Experts of a small language model.
Size: 9 layers, width 224.
Experts: 16 experts in each of 4 layers, 1 pick a token, a softmax router.
Training: a variant of Muon for the experts, 658M tokens.
Below are experts of layer 3 (counted from 0) of a mixture-of-experts language model. Rows are named router (the router's row for the expert), down (a neuron's output weights, with its number) and show model dimensions 0-223. Each number is 128 + 24 x the weight over its row's rms, rounded and kept within 0 to 255.
Before each expert's rows: "comes before" lists some tokens at least twice as common just after its tokens as in all text. This comes from a sample of Wikipedia text that the model never trained on. Tokens count by the router's weight.

# expert 1
comes before: " ", " \"", " —", " The", " A", " L"
router [116 132 156 130 148  79  92 101 163 122 127  98 126 120 139 131 126 129 103 154 130 150 124 133  81 139 127 107 160 126 133  97 119 124 143  60 119 105 109 149 100 115 124 169 116 140 145 112 132 138 130 127 132 123 106 165 149 141 171 128 161 125 128 105 147 112 157 117 192 131  97  93 114 122 113 173 122 128 167 176 143 135  86 151 107 176 119 184 150 128 108 110 156  95 163 101 165 113 141  62  82 122 151 134 198 116 109 127 100 127 144 172 102 159 167 120 113 127 104 107 125 110 129 129 142 164 114 120 122 120 165 143 111 151 103 122 130 157 157 137 144 118 164  98 166 117 132 129 108 104 152 140 102 126  64 153 131 102 118 121 117 115 165  98 107 145 156 138 154 122 107 157 105 109  92 147 131 143 144 159 131 148 125 117 128 115 113 141 147 101 138  80 130 120 125 102 160 120 115 121 129  71 137 112 124 151 124 121 130 151 102 137 169 164 132 120 153  88 111 101 122 155 120 133]
down5 [112 149 166 125 112 145 120 118 152 119 128 174 145 200 148 122 136 137 151 114 142 127 143 114 106  80 125 159 109 168  89 119 163 140 161 118 109 142 157  99 101 147  81 132 115 110 138  78 100 153 106 143 163 157  79 164 139 167 162 128 100 152  93 173  87 128 101 100 157 124  73 101 131 138 127 123 138 125 129  81 101 115 135 104 120 134 121 103 109 133 114 145 143 123 124 119  91  88  96 152 148 143 132 118 148 117 179 120 119 139 118 170 110 113  89 131 125 144  82 118 139  66 149 118 127 149 118 131 148 154 100 144 131 124 136 133 101 149 111 112 119 129 112 127 142 111 111 121  82 147 125 136 161 148 115 120 108 147 137 116 133 141 143 134 141 139 148 118 171 123 193 169  77 126 122 118 142 144 111 156 149 106 131 161 149 123 149 146 120 114 157 141 116 105 185  69 125 142 102  91 146 137 114 129 137 104 111 152 124 112 174 144 121 119 100 152 107 163  97  99 152 114 122 123]
down6 [141 160 138 141 106 136 127 176 151 116 138 101 119 129 114  92 116 134 133 109 137 127 120 149 117 120 142 171 158 181  88 142 131 124 102  93 162 117 138  95 121 119 128 112 120 119  86 147  97 122 147  73 135 104 109 158 138 102 127 133 132 110 127  63  90 143 112 161  86 104 136 112  97  96 132 186 137 114 131 164 154 115 142 147  78 133 116  97 133 128  92 114 132 150 133 157 101 136 155 124 115 106 109  91 110 129 173 158 114 125 127 141 157 130 103 148 125 142 120 155 172 137  97 110 122 116 150 137 142 149 108 128 102 129 173 111 127 152 107  98 100 103 169 118 106 123 139 142 152 138 117 169 132 113 158 128 123 154 125 147 130 199 132 153 140 116 118  80 133 137 127  95 145  97 166 107 112 110 116 155 132 151 115  99 142 195 129  95 122 159 121 189 145 151 109 194  98 145 148 143 147  99 121 125 127 135 118 156 139 150  76 105 140 112 146 154 143 100 101  92 124 118 115 135]

# expert 6
comes before: " the", " a", " his", " an", " to", " her"
router [137  97 129 141 152 151 112 153 114 120 153 159 101 125 115 156  96 134 135 115  97 124 175 122 105 177 114 157 128 125 118 146 165 140 107  90 126 108 135 127 101 119 147 178 131 138 177 162 132 159 133 154 127 107 140 132 156 122 125 106 111 138 159 150 106 113 129 110 136 128 153 138 131 137 208 106 119  92 132 124 141 114 151 137 163 113 126 109  95  88 135 178 101 132 146 142 104 129  88  90 108 129 135 127 109 161 141 122 142 127 114 139 138 144 117  87 157  91 152 120 134 155 153 119 150 156 117 107 148 145 130  97 113 121  75 120  95 124  81 171 102 138  94 103 151 136  88 118 150 122  90 133 175 105  73 102 150 165 192 190 136 159  96 124  98 122 128 120 132 129 116 138 110 129 129 121 154  84  80 101 150 109  93 101 124 113 154 136 119 153 108 142 144 114  97 140 153 108 125 114 166 107 163 121 133 118 116  82 126 130 175 139 157 140 121 121 134 141 117 103 123 115 172 115]
down4 [ 96  97 104 122 141  75 186 116 170 138 114 103 133 125 116 144 141  58 168 163  94 142 145 153 101 116 140 134 144 128 120 123 147 139 114 131 130 140 154 153  69 142 101 137 145 119 121 118 107 121 115 141 159 161 163 127  76  99 113 128 145 136  89 108 146 119 124 111 109 124 116 138 134 127 138 116 133  95 159 114 184 122 123 135 141 136 122 120 136 107  75 122 149 136  96 113 158 133 110 141 111 114  86 105  88 125 179 140 154 146 164 151 137 137 142 111 126 116 163 132 126 153 131 114 125 146 178  67 148 143  98 116 115 135 110 170 145 166  94 148 128 136  93  93 106 120 142 178 112  89 123 135 144 131 117 104 114 127 129 129 156 127  95 155 114 142 104 111 160 111 136 187  64 114 150 113 143 111 129 116 141 180 147  81 145 130 155 149 122 117 114 136 152 121 105 134 150 150  89 119 143 135  63 154 128 117  93 143 153 130 148 156 125  99 162 124 145 116 162 122 133 101 145 128]
down5 [161 112 138 110  95 153 127 148 155 116 147 180 149 122 110 128 111  92 105 142 124 134 108 119 169 152 163 169 132 123 160 142 137 129 122 182 119 145 102 143 111 156 112 161 158 109 174 155 114 100 153 149  96 195  71 140 119 143 144 130 103 101  80 151 144 117  82 163 107  93 136 136 180 138 133 142 130 114  92 145 138  89 153 165 145 140 101  96 106 128 116 140 114 180 130 149 162  98 135  90 146  86 104 108 187 125 116  67  86 142 183 148 144 123 146 129 120 123 125  98 117 129 155 150 114 103  99 107 124 112 141  92 121 134  93 136 147 122 126  90 134 126 114 120 127 122 119 150  88 141 124 110 139 151 103  86 123 176 133 123 108 114  91 123 110 119 158 121 181 114 131  84 117 119 157 145 140 113 125 115 131 139 125 162 138 120 153 138 167 123 115 110 157 128 142 120 137 122 142  95 147  80 144 152 125 119 115 164 108  87 126 124 119 108 141 148 133 107 126 132 119 124 132 100]

# expert 8
comes before: "0", " |", "6", "4", "5", "2"
router [ 95 138 121 160 153 136 133  72 103  96 132 113 136 135 124 101 169 129 185  94 182 158 127 140 120 136 150 150 156 112 141  83 114 131 155 136 173 198  82 110 159 113 111 135 132 120 122  94 114 120 135 140 126 166  88  79  88 153 128 141 150 128 139 152 108 143 147 107 100 133 148 155 138 150  85 107 177 118 117 126 125 131 151 105 169  82 131 124 115 160 145 159 117 110  78 142  90 126 131 151 118 116 164 109  85 123 116 113 130 130 121 185 153  87  94 122 136 136  92 122 111 150 109 151 128 105 106 126 120 161 116 116 115 113 150 147 151 114 123 124 123  95 141 136 137 150 172 117 163 113 100 109 174 122 146 123 103 162 104 125 108 119 108 132 112  82 129  92 132 127 139 122 104 155 144 141  99 157 119 129  93 128 121 134 125 142  99 116 125 128 127 155 137  98 133 172 128 154 119 126  89 163 133 100 138 141 101 135 162 166  93  70  93  97 147 151 110 127 137 118 132 120 151  97]
down66 [153 109 125 180 161 176 115 146 111 118 131 121 140 167 120 164 154 114 106  84 155 101 147 151  89 159 160 123 152 143 118  94 150 165 152  83 149 162 135 101 104 138 121 115 152 107 103 116  75 130 151 116  80 124 176 125 117 129 118 177 130 144 115  96 148 116 104  98 134 115 154 159  97 110 116 125 139 116 140  89 167 173  95 150 108 165 132 146 138  86  97 113 138 163 169 128 121 125 120 158 122 147 129 164 131 110 141 178 116 152 160 164  95 117  94 130 152 121  73  85 108 111 114 129 118 133 112 123 125 148 127  96 148 131 125  97 132 153  95 140 121 144 151 111 151 142 108 147 123 132 118 137 131 100 187  87 148 122 157  92  85 102 124 109 146 141 109 168 131  94 133 108 125 110 176 135 116 105 143 131 134  99 137 158  83 118 108  98 169 122 130 130 127 139 120 127 108 129 126 126 129 127 137 114  98 125 113 108 146 108 164  89 166 180 120 117 104 122 164 112 138 128 134 112]
down67 [127 128 128 167 129  89  71 127 145 119 111 152 196 159 153  81 144 114 114  83 124 134 121  76 141 154 148 163 130 103 121 101 106 100  99  88 174 105 122 168 139 143 164 139  91 130 132 154 100 114 111 146 145 133  82 120  90 132 104 136  85 124 131 135  92 125  94 133 131 179 165 148 138 151 119 110 133 123 143  68 115 127 151 116 132 133 151  75 154 177 121 137 167 133 129 158 104 126 104 125 182  77 135  70 144 145 138 126 158 128 111 148 153 160 119 108 116 130  98 176 149  80 166 146 140 109 112 137 146 109 126 138 149 122 121 129 107 124 117 130 130 135 129 138 155 154 168 137 131 111 141 121 153 137  99 102 119 136  92 149 106 149 154 161 150 168  98  90 100 110 113 122 137 137 137 112 149 133 128 119 123 151 122 141 122 127 152 109 106 110 134 111 115 128 131 191 102 156 125 132 141 135 134 147 121 110 117 132 104 129 109 109 141  82 140 161 123 109 133  95 144 104 108 178]

# expert 11
comes before: ":", "\n", "–", ",", ")\n", ")"
router [116 148 127 143 185 120 125 122 108 140 125 177 123 100 126 149 147  88  90 142  74 106 125 138 134  89 144 137 104 123 133 159 138 133 139 152  80  65 109 139 155  70 107 123 125 106  73 141 126 128 128 128 119 122 135 157 109 117 111 157 139 144 137 101 133 121 101 176 131 142 103 133 102 110 112 122  84  58 149 137 101 128 153 116 104 114 163 193 116 141 154 104 137 123 132 124 143 134 156 123 146 121 175 125 114 131 157 130 158 126 121 116 109 145 144 121 126 112 102 151 134  99 177 148 123 136 108 141 110 154 205 139 135 136 112 112 123  96 142 121 121 123 126 152 130 119  94 165 140 116  82 147 149 143 148 127 142 117 110 124  81 111 133  82 143 136 121  80 164  97 147 113 123 124 111 103 112 149 110 119 140 167 171 120 134 111 157 136  98  86 135  87 137 103 140 154 146 127 116 120 135 142 161 180 152 107 105 150 139 103 144 146 124 151  77 148 142 126  74 148 125 145 120 157]
down4 [132 108 122  86 147 123 138 167  85 115 135 130 142 131  97 121 100 110 136 143  98 121 129  47 163 141 130 121 128 156 147  97 145 126 113 145 155 134 156 129 109 151 124 157 133  74 150 115  88 132 115 144 130 119 161 165 117 166 139 140 124 124 124 115 139 109 141 139 143 128 125 133 150 133 116 118 120 106  58 114  73  98 158 148 115 128 111 111 139 133 124 179 140 109  89 132 137 119 144 149 173 139 102 169 160 124 170 104 202 145 146 155 118 164 113 127 150  99 109 146 137 150  88 127 144  86 121 112 145 113 126 112 123 138 137 102 126 102 157 138  98 158  94 136 157 132 123 139 139  81 102 103 158 135 130 136 110 146 122 146 118 186  87 129 109 137 173 174 145 113  85 146 124  68 166 150 157 108 129 139 160 132 108 129  98 147 118 142 114 124 130 112  97 123 105 131 146 170 156 113 108 110 128 100 112 120  94 125 133 129 155 112 166 153  81 139 134 149  93 160 128 122 119  94]
down5 [127 122 144 115 103 113 166 156 101 188  65 130 157 106 146 136 103 104 135 149 132 111 113 139 148 147 147  96  89 119 127 130 142 118 124 140 120 164 122 190 135  91  85 140 121 158 166 159 105 161 101 111 120 143 130 139 114 184 167 108  74  96 130  96 156  67  97 128  98 117  85 116 135 136 149 127 133 121 127 123 107 133 113 121 114 151 105 140  94 122  81 135 131 128 125 141 150 137 115 151  92 132 129  85 149 145 172 126 102 148  76 124 151 160 197 143 148 132 124 181 133 155 102 147 123  95 125 179 161 155 111 115 119 129 117 117  86 188  95 137  91 161 140 139 114 100 132 123 127 104 107 140 144 127 160 121 124 166 111 103 132 132 147 140 121 135 173 115 107 128 136 149 118  92 140 125 106 151 150 136 118 109 159 107 119 167 108  92 144 112  99 113 130 105 113 117 128 146 139 147 123 167 114 163 140 132  96 132 157 113 119 136 104 160 141 148 108 127 146 122 128  98 110 122]